Below are experts of layer 4 (counted from 0) of a mixture-of-experts language model. Rows are named router (the router's row for the expert), up (a neuron's input weights, with its number) and show model dimensions 128-191. Each number is 500 + 25 x the weight over its row's rms, rounded and kept within 0 to 999. Numbers have three digits each.
Before each expert's rows: a language model's description of what the expert responds to. This comes from a sample of Wikipedia text that the model never trained on.

# expert 4
It responds to: Common nouns or noun endings closing a noun phrase, often before a plural s or comma, such as outfit, team, selection, scorer.
router:511533540465482493504505508514511519511486509504480518476482538498481470477530539507550510477496481486487458508505513515503505489512529460513488505529512502539459460499492499462506481537468514
up0:506491530518465504488477486506489520493500490528551495486498512443512502462522485550502489516484514504531508530493509543501524522511487518475499507516505471489478500464500485481430518544475505
up1:531472542491518519513534521533501540546475539470525474467483568509484490479516509483523519480489481451493462467498521494471505517541494496501467484514480501540489496518506473486508492518520479
up2:500475515504490505509514503496510457489499506491471526527489508510471478486464486497525473453469464477501492486491499497517472488483510514521522483479532492488480516533543523484496508488501557
up3:485498478502463492494504533460495514545518481507536514458485520488507498503474498512511527470501539463508488509509512518464503533471526491469475535557514458497473495470481502486506469497510515
up4:458539501501515485520548524460512501525481521475512498511530512504503534478497522566503508445500530513492494508507469488495516478460517512481553469525508458513509492522503553479532486531431461
up5:540507468503498510518497502508433512496517491545516524477536467521455555518514495478535525504509471474488544535514521533522528469500559462505496501535501447514466483472508482516486458499494531
up6:484499516518474469568494538480466524535526541490514462521440494478480511505498484505501512521505519525476480488510496498472516461474496491506483480481465522517445477472451465527500499518481484
up7:470498520495549501543517538475482501493488508552524440524496475511477488503550535488521521516502498525512548486501444512504502520525520454488509493500515499550509502521510506479516526473493491
up8:521474527503516495454479504487466498477471482510482478489538533527484508428509508521501545470546462453529539552575515525490500488481531521502485512475486510511506528471491518501513512523482480
up9:470515553532511489484487462501496487447515493504518514513474450516448485497497522516518481483511515507503542473530474542510530515525522522498495479464524496552490527503524523457487500527506485
up10:542489503480496504450487489491521487516517504535528487533521508494505528521497546487480538495497510491513466499488523487488476511515487493515502558504462506522530465518467519486502491553472493
up11:475554545481524477500503521512482501545495492498498484502522507472484553546516524463475509484502548505499519495534486499502500507486496528518482504491538499537521525504527498482503499505486456
up12:516575502464481470533508510512539500518497523547498498502518496482448503518515510468481502501492489511502502534522492501456511525498542522479450453551555456488501500502489509505458486532491507
up13:481509462499495535521487472540520486500502474496501475502545519493440505524496476531543527542495535526516500493444502515478499429510506443514486483508493530515511539499488477528524511487484517
up14:486512534485498469535519510453530471497455457486491531505531482503534461568474516515501474533491500531552508489543491520440482519519479485511468500518490533508526507458460490468467548466524484
up15:484502522469526497503489544546527530534483511509487472467546529472473454478533504500453546502457488536508532504501467480498468462518533498451498466501521475502487479464498521544534532487465467
up16:456515533471522454488469485521470549517469509476518452445532468425448556512508480506502501463504523509489504484495537478533486593450496485482521492477533460527481469474521479511518467538518507
up17:509535523462482485493504503507539532487528525560537504451536488528498468498502484502553478464526546492489495478548504500496450489479505444476515495478539477477481441541476500462494482471513525
up18:484508498541471499498503478517486494521508472506524498517504496470510524507490491480527526547511516477458487519478473458512502504498535493475506485534488469457472494502535499472506486471524512
up19:454524433509482558506477507511519506560518487508526482519512489501493480477487498509496523518505496476494492507519546480505490495481541479483520463487506520440493492519474539466490456503544490
up20:482506504485488478504503493457493497500477507497481534469499473496521494494558485496521449488505494515504467489477513485487467537508527474496497515517493464558470483491505536501483471529493539
up21:508535499488495466479479494514468512506479527517520505542438498510478483525520561522539544493489538479513517509502492502484506474496478487500487490525481474499493541545477485521530453460525488
up22:451502537519491523471517505489484523505435506477527519477424570493521497480528506487470532509493516489499527522533501491486504507562507484534484503507492516574475484487494516443520480543492492
up23:461518469515475486462508488525530493505499524517519477493508528460531476508500524511490530482515512497452454484457496503430528490509489522448465521476505509536478527463499536458515489494536498
up24:477497504509496511497489463461514510547516489528479476476438525509495540488491540530508484531491498510499462503505547496502549517530492514547513527470526487539505427492495509487513494511526469
up25:460537506504491524479501532465506497512473497507503502493504536532482505472531517468503472461474517537494509500500542518536519487491549547560521501489528506528490484498488516476486506485522475
up26:488491528494508481512514471505493522495575491486514483474514473493531484505505510469483485482544517505497528499501533470487500494512525569480490492464465516535450536489489512492482506491492479
up27:496503489506525470518480479507540495544469487476484476540530539492503503477494524480542552510511478479540471525507513491510486508493497463504497510517500488527497487471536495502511518486532475
up28:498490449490483487488489475490484541494498529540533489468472471537515438494482518523517514485489539515500490519518516496506520472499496497479489503489487450529525502496495453508476491484489500
up29:506510538484506503429508504494469501487487509445478510520522466477494476517468484478537514501520515487526460494479508508513472506446529499500536535483471492479528507469529525483545541509519511
up30:496514513494485532533501519507493460485528501523488502489506536546501484477489460534517511437530497453493492485447496498518533525515481518501482498482476474511501492484485534473527494521460518
up31:476459445484506482489472455509469472467509509488544535517528483502427486450505478517513483500485482488508515529530496510531505495504501505504501484514454456425495517483452517506470480454471494
up32:495553470499505515499513489466491514462522460496528521535458490498463528507514508510505551501498528457443520519526505556575506490483530509483519466519482453504491488485467491540502517479463544
up33:535491506512494506527468524514530475530502481464509471507528512506495478447552505530529513488448481441512526471504465474533472489504468486512497429516534510519513489507585495505494533512479497
up34:487517438484479503524519505493511533519496493583531505486447490520470552493468492474543516531492519491556544522491530538464469452487568464511522478508503495521471478532431509469452498490433483
up35:518510542518486477521504520488496528496487521564489517506535474521513511501485441496576481536536520496522463537547482481536477483465470516510497452492472508514507510518504485480515491551528483
up36:487497484467408522529483489514505426540474462512509510510490507457536526486502499529504503437489498529461526493493521478488497508515508496501472464517524463503476511487512505472463473533474492
up37:492494546484448503523502508515522572505488509432480496515530515502536489509495490468505498481519476469504547495558474485491508466522514499498476475543512558526485473449511502491483498511544497
up38:521447502493534494481498500466490515492491476516554499467515492512489480501508478494458449521517526471509515490478471470474464496521507513533534487490523484479513508515504474477477514488482480
up39:557550493506511478531516512505467491482493504533475471503512494538486503517533537499506486510462486493515516494466491517526507504482471498544512499550511559546535528483482484479539467460452480
up40:511464531491533516502493508515517493521517473491504514481469492480483507459537492475540560485492484488485530508504537502522447466473514476515465468510536495520528544497507489497487554528455502
up41:483499501481515510530475515544472538564533497509503469497492525471497541496481523466510504484479502505462460504520529502463516489515486489501494475515518468501452450498499497527521472517531482
up42:480521596497510461498513479465533513473473500506506525495485500469501469499478528475489522489525466477530451458493511527456489530508553489495464506511539458520520485515501491488471487487515524
up43:445493522502513480494496518497499524472520506484526480473533494541463499495506494547515517505463512499491500511494478557509529448479526459496551460484510508508519518535498547491498458495514538
up44:503494507536474522519498489535504489518473508520513463529502463503487523508522518487492520506500511478485524560520525475506509495506445457496493506520473507518507496487525503512492525515530409
up45:500538458518514513465477515505472461501463491530518459487504538501487467528499494469470492532507519532481473517548522506496504505496509508488460547518523470518505495485503496525468487548489470
up46:506518476517492510474483456503469504545512557474486489529457519458490528504477538459468544524525465486504531494520496501530468476454464494499492530504495529527474510507531481528470410537499526
up47:509518481564515488517526509437451530498524488497532502499467499466481510506504476482554488522500510489481523506532505516490468515473517450503480484462501477504507481496480505455478504487481504
up48:493463510524506460474487470513496518486490535519514474484508535564485542505493536517511519508482551486505477512526511451465510526449504505502479501478488462524504481493479506493489522497456479
up49:502531512478491521524507488492462508525454546494531543529465525554533509452451500517491500466521525509497521500497493489430511472505473520504509528496528463518453485475508524465523525493495479
up50:447504487515518494489502498514502498527497495502520538479484476487517508496509518517484482474483504522499511549531498509527520502492489501501490484450526498535500479462523513530493513508501512
up51:477475541432499469521565509492492557480502519523503538513527505495530485493497481556516497502516478481495475519517547504468474467474541496492478488506516540486533442476467480541457562487495525
up52:541537499485541487493523483509474501509510519485486564500532518511486534503499488506492497510509502552513464459501501507521484484537474533500490509498511511533547493500490448493534507512547484
up53:500527504507534524496501496502505499519523525498494480504542470526479515521545499499486505479489535505481525491459496475476477517483541492523491512514521531526573494526547504512518546489442509
up54:507501487519540495507536505514482535524492495504522502494504516506487505507467482472510530532503481516487503527498498485488538504495490464507501539432474495469517470522510490545507521497519486
up55:486525494487462497475528532471504526513498526504535522518512469517493468550531513485515467463479459524465489458456451474478528484487500451484512434469544486494478469449488541523483519496474482
up56:473522491499492510493476458482488514559483495477572464526470549487486472471525456499488507481512508520479488478509461509484538497542515455459495527500517500471469509527504487524506496507552437
up57:517526494531537436520508521504525497500449500446502471565512511534489471457511545496454536489496499509509552488542504505502465515480516484502501474476452519500496536483429469476477513481524497
up58:430479515456516494466508505513479512496464518508478569494534460475509498498507477537466479477479504538550512507480499479494420477476473457502461474487471505525453467525479522491531542501509491
up59:524473482525529488495508505443476492506500563512524458508510509516487529503476485520460519506489517477509499487483500491458559488479506534536492516528463506470478478470509518465533509511523514
up60:510516552493514510526493514465488497500520503550531485473485481505519478490566492489508481534479447502532516528484484487459517485495489511488493540511491520440461463491503547509510518478477497
up61:503531491494477502514524508538498487490482531561468495546531529515525499482527508492492468488483536458502478537485467508496577461512478534503506494491479511526511524479501551547502515485506513
up62:518505511506484499530510534516479505465494552480509455451461510486486491483476501511551512494490497559530504529562450495508469504518474478472523476510471471537521461497544503509544489524485516
up63:543523541522456435523507522520511471500524540495516504489451504472475481477489521507522456499506513465494482515503537488517552547485501512479498445528491446478462487450468504499529477526487484

# expert 37
It responds to: Prepositions after nouns, verbs or adjectives, chiefly of, to, in, plus out, into, up, against, as in one of, likely to.
router:491496505487487528492502498508498506483461465463511512496440473520457479471480508499548499487485503524507486510478505485499508492531533474526483524525476512481447471513513497504486532524501542
up0:519522471515501461495483505489466488483503500518557549526512488520509474496506477538505493487525509550447495528532471530465499449500530530514469508485521533472491502487502489504488511438499492
up1:496482465532518526517480488450495529491494460486503540544505509495466469476507533530492497506518527554536484503482514531550462477553533455537496498496526506510488522487497492481526533514553518
up2:526486517518477457482422506494533508487472450509493573510514472494510483464485499448499490476536511484496531534466525455517479517547509502484473518476510489492446525538551532526484508477493510
up3:471505512510471505553495473511493524483520526487491495477517465469543480476543523533456516495464453504522516459475492512475481470524505520481513459457506506481533507587499518490520474541533485
up4:499467532520509534484502533478532499528495497481471521504478510506510509512486489561428485474477478479452506471496508472482518471476531501450533475466527519508469509497501496507540471500477538
up5:514471515517506518546482510528479527509481483542515470533505551521457499496470496511520504495489469491504484504532539499525514463523474475539528504485459457494555505493521496497531500535484462
up6:463456475480541511527498464469480530511518500541474494496531464481482471513517491541453516517469559496463487562492468540493485471510547473499468522523476464501480492550498513488516509510489526
up7:503524514485545497496490492484498512508528556485516461478536478484502497517537465538471502527519487473499454520487484501527471478485528469481485493560555486493473524513509519525482474534512570
up8:478492484541452536512524480491518470477507513493511510524508540474505475472480515520500485478456465525501466530499500559486489488529484520522523519507542506475504477476525516530481526527475501
up9:475519571465533538518510479529499482518511502481503532490473503529498528497516542483495499511476486512483489503480474525498496520530478488455481549481516494530477541517529499496483543477523499
up10:532499524470498535457511470497516488525417462501520473535517490498490504520493551483481521491510510506469518515470471491554511537516524494510529478530466545544515527536480502466513492484484495
up11:507500512507481509541539465460517488496467498488474513488469431497521466521508577503495499537510481467478517528500500512529509475522475482492478486499515500527510496500496502481485495482526487
up12:485547503510513446516481482516509461519500506491492499510488493512536477523413486494506492459485497501517527484503510519513478510500531484479538489532497458484476487526535486514496520531519517
up13:491493452513507526466459472473522496515495511523567495507490477517495496450470527500483475510493479499495451483461501514460494507523498490465517523480537524504465490513443504549492473530504493
up14:453477487501494520497571533499479485493482499512491517552490472529513537495475496512507540468498482507523504477508473504503517551478491492516504510486499519453532521499542579483524486492484505
up15:490503502497475487532488504507523477490512590508510493501492516505448544474493501511461523488492505539454514550508550504492482516493466452545483490465506494504521460546504474533473512483513496
up16:429536487470455540503525515494476497460493491491490479480527518518463493451472459472528530494526511502539504508498492501529429521538479518543532492499523511523520480479453522468484503487485482
up17:491529496523499531520517493481508523551494512490494502506517523496533464503510504517478502477508504491499494506482490472509534488513483524509501523509483456476522488495470515493500449507519485
up18:523483491486509513477517530499528507519476459494510529555513505526520462509487489492499504451474487482507470455451501470522472472473515511499493463500468470514493537485507487496465527478505537
up19:500497503518505510505496506514460518511535478435458499505498498472480499536517486525529471482503507489507502519521495477535509495517494526511491492515456548484534510531510494481515486481501502
up20:494515482488496498498516494475501534518502456465474478494513453538497535478455548476477528529517494452464528481529479485489511529476513529464533473454495472483509523532474458512495507498514507
up21:480476530548516535546495515492477448486529512509502504499447533481529556513466508481527517501491542514495508445524528476520540531532488519535523537515500517499488505515492491495473519515524484
up22:510489516516537494516485511483502466480490510489532476514515431532485443494522485509497556453483521481490458512473531476520493481552540480474476490487502517522455509521532526487493493498503534
up23:496513505513516500456506489494556521517468478518500508522460464459477489512526483505546482508542472489473459467536506483535503500527526520499495487485502519455512505514497492488464458482535523
up24:500505499475543521471504510464480518527497520481522493502464504521504477461472470522507511481503514514486467490485504513462525527469511459499525472493482482504469485505463512531508535529495503
up25:498541518507510530525519534496444492476483497498512500478474571518504482464484481486537482538512520504505498483477509464479502516466511496532531513509489539515511558462492485571485485508483493
up26:544521496455507485522486485512465494507497501545562479488494462511479477474506488522490533453496527506498513477473534535498551517514554514521505471493518471493446513500502497482482526528514471
up27:487491498487545516505509468476548498492468481476492473504562474558548508496500486562518530483490509495511510508536480471554465482532516528513486445486496527537502485465548509491496480500483492
up28:507476508524526502476488502490516499496480520507494533529453493484509520486461484518517505480509536526446543521488543478507499512512549497485545487487496539521527515490524485495524505502519508
up29:510484520502510459495542497485510515496483491487462535519485487513474501518531528468525509466516513485505483525491506497493549513487465510505448523426444470509478449475553504493536470496501535
up30:474455521500504480478489527507520504490498438482505500472447501535489527470518498511526470522454540484502546502517487498495494502537514568466490474517478502508538440493467464479546525455477482
up31:492507489515471495479466534449496515486499470499536498480532461549491516464491486472497526494480505491495543492504482500480501487509513468494494480520479493460465475483507538532495514494472515
up32:507499496488457519484513535506491512489471522491514500500518494510492498490475486500468475499530478553482521477520509480499527494499488435530518517483425478474459477514516514463492546542469459
up33:477498480497486520485476528519464514478507535535498496534503494491485496497484467472561460483457491514516522512519509500507495498517532487526530507516487509526495483482513519509532514481494504
up34:522436557503524500495481499533502524541483521520470455511523490501498498536543521500489466531460509477527451496443511503464500522467491501534514498479483509523499520493549513501481515548498483
up35:499496526504499515502528515514493520546514449492518518561499495484544469500484488511520500489486496506486474458483511491491518485479447488466479537517499495489499493492518458495499491508475497
up36:528524501532502488513457469484492502502483506521542537494461463494527545470491483512509485521506489446435459547494456474533495516508503514497480491497509482488465553488504533525488488460496556
up37:433475511425475532490553496535482538476498517454483459455463533556452516503529471431511474497492483522459518505512496473509519489506528519470512519471515498506496481522479511484497468493466525
up38:521491472476493488510500536471446505543499476484505514441549479500453500506501511464494531519504524490518494442519523476487455542494528514480499479502486508479516487512512507526506515508456495
up39:514518526482486516477515471501480532534527508538547467521565434504441496489511504508505525461562506550454538494493478499506515540471519519461515459504500517485476460483473494476480496496477558
up40:479505509500516488471461522495498505512503460475514494493508480523469526470495567476474528489496537462527531477521510472512483493516516527529515500564492488465486499445490531544491504510476521
up41:506507478486531461497480498525517514489533497489547506537532490466530497522487493480524514516529491519471533556435493537505523501497486454529522507500486517474454525502550491461483469508506499
up42:557495482488490510487494510462530503507488463513520509470532467525526473480491501514495463473478515479558501491511496527467511473481541532524486535522486487513461460506502501483504526482490521
up43:469466487495495496491528468482434530487514482496540483487486525472533503497483498491478492521493504477464467501480515513466463494527495485447514473465447507537500527502508488489503524504472528
up44:520486495506494499522562490472524507564500463513456470524494454480495526496475535504559488499514487545513509474521504470533527502525491474509462503499509491464486494484479489521487508467544433
up45:507490475479513451506534498499493433450486565485515501447512492535497510534542555491511518527508477508478441500499485474457541534454510474509481474523517461484496537507494527516519508493494495
up46:517508483501502498503523479504512454481530473451486494504525475487527460484514511502493557484481444511490510503506500493495450486488471498493494511502546500508490488529481493478523468495453539
up47:500520474535445494500513496503480527476542488515554499501521512546514511507527481514499524488539449493502478527536519530481538467554508484513529531481482486449489506493504503463499475489568509
up48:504479496515514531512547476424525510474488495508494512486485496527485488524493540524561476530491547478511473472516523487516462488551481536473493488516515555498506509495488470470528483509540506
up49:514497507495503456510489463571479489425466494465485469505491493490490531511534496489549477532507512509490475535482460451510481488468506471510420490508525507489517497495500478492458503537457512
up50:483515532514533529511525464509511453500483516468476494497501511512489474496517490516498475478498512523467494526524537515530517524527515491485466482514517517493532474516483503515445534481493512
up51:511472481463566499488503512500481506491493505456537527517496521472496508489476511483551522479482514525501492512489480460503492509505546504482519537487456523496513524470531507501465489520512483
up52:487531517496499492471518495515505492494504461516518507520488467462472483496519562507578477503490493487513478486460509460502522451517502482525549491485482501467471451495496462470472494505505568
up53:507520515530508512530484474537461508509521507511471539530472490471529474513447511482480472481541455487490467485492467502514496558503524506494475490492486482553477526497515465516448503459530526
up54:456484515471497518500516563498512569506508478482507508517504574465432522512488485503531519493498502541481527513497522515506523481483478529499484528500513541462464487486469511483460507533495496
up55:534486502512527505484530495512468515544483522494517471507496511519497495516495475484506523506505473475480478441484508464484512483451537475505524503524459492476471514449513517535518472533518468
up56:480540509525459509535511552502483509543498516522537453508491506528525499501505516508515521502488492506501482494492504535466560464536474532501474518525472513480486449473459474545503490527509500
up57:505542475517481500503474484521510512505517529548534481514489469506423521508526498512484506466502520527458551504521503491509527482455505526482500514439529490494490472573474500515503484525533509
up58:484474517461527536475492522539527540465487537510485462508479530514458479494521482483514504495504471489512492488515519508505468487519518496506514487522503503539477546558504505560478510545458510
up59:501493483472488543517491476505511525496527494488517547501493540502474459526540500519469479471499497539518529508512478499483515466465539459508470523465498458514442482494481503505476499487531489
up60:505486460512467488503461505484487540495529451560513494494503504492478511429490520493485514522481422507515498507568592456505465499436518476479520504505545509460523495527545490514533522500529484
up61:527497538504503517510508497474453519532513501457499508535529508486543528528537498507519494521500478495540474495464461483479514510469515514528490547467509443495485514533537491460536514522485518
up62:521455509531510516479537513525492507475517498472442451515542499508494513503533503509544453533509502519495522472518486514516492520494463540515507514537532521487510511494546488443498465510480518
up63:479491504474424521483529511518448511494501524504537495479534521507516529515516500500452482483465523516527513509529505488493531486468520534432513522493490493523484471490471523520485506472487461

# expert 60
It responds to: Month names after On, In or During at sentence starts, and nouns like end, President or building before of.
router:514512526483489490524485499505529536485493485482457490509505519539478508486511528512525517471503484475481506530488534490508501499557476485514526530487499535528491448543530501451489525548507520
up0:489508478465527491509511542509508514510486535476497475519525525544525514533477541493478484497461518501487485515538493495476474477506480512495514498527480484518513507505468481502454515476488474
up1:509494525547509496488517507486479502480532498503520532460495490489465490476520530526480502512515560478451490493507471517524493490512479502516465499512471461489486504556466461515509495509492491
up2:469495508523472474481474454482466525460514453493501512554459477491496521519524505515517508502508509483495472567527514502496501504506441484502449541475463528507511484487544536490473514521515518
up3:496510513513503513530493482472500505503481502485504524499455528482541463497487514500472481482498517484518555510533501508529528486503528493489534525445502469505484499523542477503526494535519490
up4:490502468537506517489490486472537547522506484512475481530486492504533475462484473477551517514503506515511454462496540510489509481487520503519552529529478499515550509500498493489538516520521473
up5:481460477537453508503518483522461548518544482519543501454544501508520520468493539507524510483487526499513517474492537517476491490484531450442485498505474501511522515518467491531498506505494461
up6:493492485499511520501489525513503492504508490541490516529516479531452437524505539508502484501487540471471493509510559487515503452511477527520511532486524593448495497486487475476467457497513522
up7:504492487485461495520478473526481522496490516444515509519519516530495549490506500484497546486516475510487488468459563464500468509513486429475523527511529461521518510528534485492517533524502518
up8:453492534490499515468485511483492525481482516527506446528493506493548463466467491525484511465433526490502484548548522483512509494535518469513508471509502514483488483537519479535457484606458509
up9:495464513487503467515527458481504520505530489511462485498494487528544507492486478488544472487447545508499556485475519515531473470529476454463529454487496556487484523522496488557503484529524495
up10:534524523486522448460530489515451504515543465500489496482506481495501497530525499492497568483517545507535500488529482460530481503496516479535524507490474504511532525509502523432485457506457482
up11:495492473456503479483511489546569523489474461481442494469490497540458465453505512477495519497470489485500543516527496532530464506507468499522509527454473515476474483511487511485479510445506488
up12:550502500521518481544512488492548478543532519510542554503541527545495482506509543514431459534493474491483511480494523525527484556471505476499535481507498469512494482529505496510501486495472481
up13:479523495468463505516510489548554450536514485503494500448533517515503494478517469515489521536482492521550469520536567516506496526454512495471477490525534490504479534453519516504516502530555470
up14:518475502485459488482560541484489512503536469459497493519544476538486504539528494537547526516483510484492472425454507482505483491540503505510489505480488488547477442503509461473521503495457519
up15:514476540479537528516487488509546557476495511456480529476507489498478538490521500490510504458514513491516487488477550514523523481486501551550527517470507493492479497540492501480459497528490449
up16:491477499449473480559525499478472532507497542518495499516551514529556478483551473479507538462507494504479506506491532458471537511512490493513496548479539470465516443522494496503499539479517488
up17:515511461470511520532502493519501518503511507531477520500489503507514488506540503503511517484497517492479539509501482482494510513502502504533493520496519522457499503479548492454456469493469501
up18:512511529532521524527497492488497495502481470491477533474530522510516474469474497529448550560521478531535552504492498523513466476464510505474484471491505508501483517458484487528542483470478520
up19:485471528560500513538539432527507508532461529508468487505508493528503534455490488533501541494530469513468476468537516481481456479491525475493516512473506487542509499528508480486473510533504516
up20:534497512499499509484545507495536472551487506544534516514536499517461533456521478539479516507526479522476490501501505528475504492526479510471528468486454523481497458514473479530495483477523500
up21:487543493543479523512501511500474525572531545466499464482478482479498559484513530495472509485527481533512519477492497522504456517497558510492503502443501460492492468458544513524526469480560541
up22:459528521511534497510449506508497470497503481501503466510494481519508508488514493489499530499494495489463540468530478493508514500532473522487504540519496535532473526507524506479460478507532508
up23:547474461461527515497496514482501472482480458475477517531480526451464482502489528507515496507446532513487514494497515504496492492539454508503508481425494508479537506504510489468501497477493536
up24:475476518477552518490500521468574480514485489492483461490494490534485517496532494477506496483510446495506498527507552523523536486529471497532506501470478557530554487520503509510519532540465532
up25:507503463459513478505457506502545528492523477512491461555486495520513449531494524508516452505471540501455464520516499508453462480491491488497538499485520522496524519546512529495516493484507522
up26:524500477474484449518485508521454540474515495528475536469539497488468471521541508489527515527518504549518460490539511520490503493459494486505495497522511501460441511538474508487439495498507503
up27:484497519499480496522491507525484436495471470462474433485501515478518509480527470522489471491493490514505507467497507501495508466527549520450517441465482480533467500456501504494519458482514499
up28:507464544455503480508504473548505528499495552499504531475509499499500459498503486489523553494506489486517470520512552505533496518534534546504471509501555490493528492500538485517469482528501487
up29:485457499471479505525521477486495502497468478518481509514483511539446486468497473478550526471487520474516507467511497491494513500508509526543520517469487559535485494502521503518498494527536511
up30:504511478479491451513494512499489497523511500514532529497480528496509578489496544461536475494500513488505515485519555491516490482528511517538474528527494496491499509498455516473529486477486471
up31:497493477455525443505475469517447472487457481500507491506558516476490509495451531482501483516501503461506478476466488538457534522544488446506475516492509511539549498531512488505504482489517471
up32:497543486526511513564514474497493523508471463538512570520544534498496507489501486491503547523483472486451498511511554500504476514533485481489512458557469480478524484562473513535539511490556508
up33:454523506514460492457469473497509493473531476489568523503473517480472505493519521491515530490480499522499496560462536493515494481468522499539513536510489456502472474520512515463476466527481535
up34:508508507548512502522469475544469518500518498467501499524504481500487511492508512529459468489447508482506454497481507484504474539500520493522520495456472520509504490501526504529497549485480457
up35:496537502544486522515501473512519488545497489518472546520504475465521518538514502527560521515470500547478508489489523499510519492498511498489483438436525492505512505472486493462491491500524483
up36:539509504511488497552458505551465517528492478511497506497478447503506495462501538496507439496470508516501492497512471490492509494519565474522514508535519474532496506533527469477502491488509515
up37:498494519513492487517488531473501514489494508520477487471479518504478462524555532510489469491484481505452502545539485521500464552479493541510468519492504537533505503472480504518471533525494529
up38:539472466476521470478503502491525495525477485467498491497489505516492499475454531521520499496497518487486525476479481530486451500509453488497511489551530469484504493504514467468477458527501514
up39:518518525494514448450478551495461531502535484520469520496505468508466522563496477481525549526520490484505451496501494522551494538537495473462572469492516507531534487519500475499572502513494511
up40:495521518509515546496478495487484527517475455509466502483507463499511485540527483465448516496490458499505492515505525464512478504512497506482510524496509530507516464485509481469546478473509511
up41:484456538495483485483481498476512513498487516513504500538508492442539470495532519516515503498511479493519504557494498498504501475513483543432524500522499445512530507512527484545523492494507500
up42:530508501481519469489496500495478524520494495510495495515519482485465476434506487525471479500524499480486495492501481529480488535442503501527517524455488471535492541460490522477555488514483465
up43:488527545531484426506537502492484484457518504428466497531480503530542479480473496511516504494520480479484478447501535510530486507540466503526495517491547505518511482494510488488549476511514463
up44:546479530517460472517513512500422518512498520514485478497483567459461484488498543515518542527521504492484492523494491464471486487494527494495525483527453498482519513444500473494494504484537475
up45:488484528497590510491511507489513507477503512504521478519517502505500513472557516539506508499507512481528529520537539528478514473501467478422514492487504556523493506508524540547497468505502457
up46:478480506503552511477461481483529511514522537438496480510537455523531498488484541485486539508550478456517495445564532513524467489528507476528492489506510533505513484512505450474485508482550475
up47:503514509546497482500497515500506472491488516487476460458518487515544513497511490515487513491532479493460554550535474491480508496519527469474497483526523505492501519498493492511466513501521516
up48:492493425469491494525462484492507518446529539488568485498495493524446529528499532515558449477458508524490490500493509482492528546513501499505463505475499484509507480513501479465458468497517505
up49:492516506488468514528505506516482492508531485493514535537498530510486507542474462538542513487527504506503528506470472428499476489513468503475535497505479554489522509547468497470471527457406479
up50:523491492499475504552542503512517464477458480551485502501500521457454474503477475481537484510506467508511493470525513488480557533490523513515472509475556511503494516529509496493461516519448493
up51:497509495526528549511514534520503510476480524496457504535478478490555511537474496469479500519498500511462527512533472483489509502537476503480494478538488507485508520512490515492478505507510517
up52:478512550463529503517500496479517521485544469495466460529484483467506425477527529548471564488491470515492478536495497479483510459489501469488523457478526532502517515508546514479514522536516529
up53:510495530460579473518467469516520508521473484500490470477498506513485521453500498509469489493451514441489498513576527496538511495526489468517526446468521516559517488484530476507515466504522527
up54:476538525524487513456521507508541471497478523492489476493509518489517467495473478470490522508514492487536462475537489516511499502497524499555516504535471492463540509490487546483482496472536484
up55:513480506522540511493512444501521486565504522535511457471487530561476530506429492518527466466502479492511496494531505451472447507487519467517487481475531553472521491482478520498499620476492466
up56:521525525534532488528492515475495488502498521435497479470495545513525529444536449442471477481516519490452456502498466521497487512514496531538489563531494514520490480534481538473513504510532470
up57:468479474502494527489480561496490500535463523515504504505543531520525493468527512468465506492486510472482509512548506476507494501508455524524488449555527526489540504529538491480518438494493513
up58:474455482512531530489477504478472499525483483506537527496471457508480502495474557487515501510508492491521508512551504529501459500526464503472511535511459511490549513477524491463506450514493465
up59:467533531515501515518501480513522493507475498493529437486487497499495521451489480488558478475548436486518485500472489496513535494545546506496509517488517530506465465468465512492508510511530473
up60:507565487480481480523494498487500484497495527543508515482534516532512492441513481480501473501518477496435520498537513510494448520509490510495510524520472458479528474514499519484453518464526484
up61:491540523534460490500526467541520517522495489483473476526507547508540496531528517493487522495512480512513525508490485448519545517473501508484513496480500460506480484495488478505505510463498523
up62:568500501484506482508496487523498499491544505478501467504513531482507530570470494519451525480491494487528524496453451506514537477556490465491493471514490514549474510523495490497537496472468503
up63:504509550479507484480535491496531496518492550508491506519539546487526521489501569507513495476463529503540464492483469516501528516486467496458488455553471447513482509486499543564502489485489498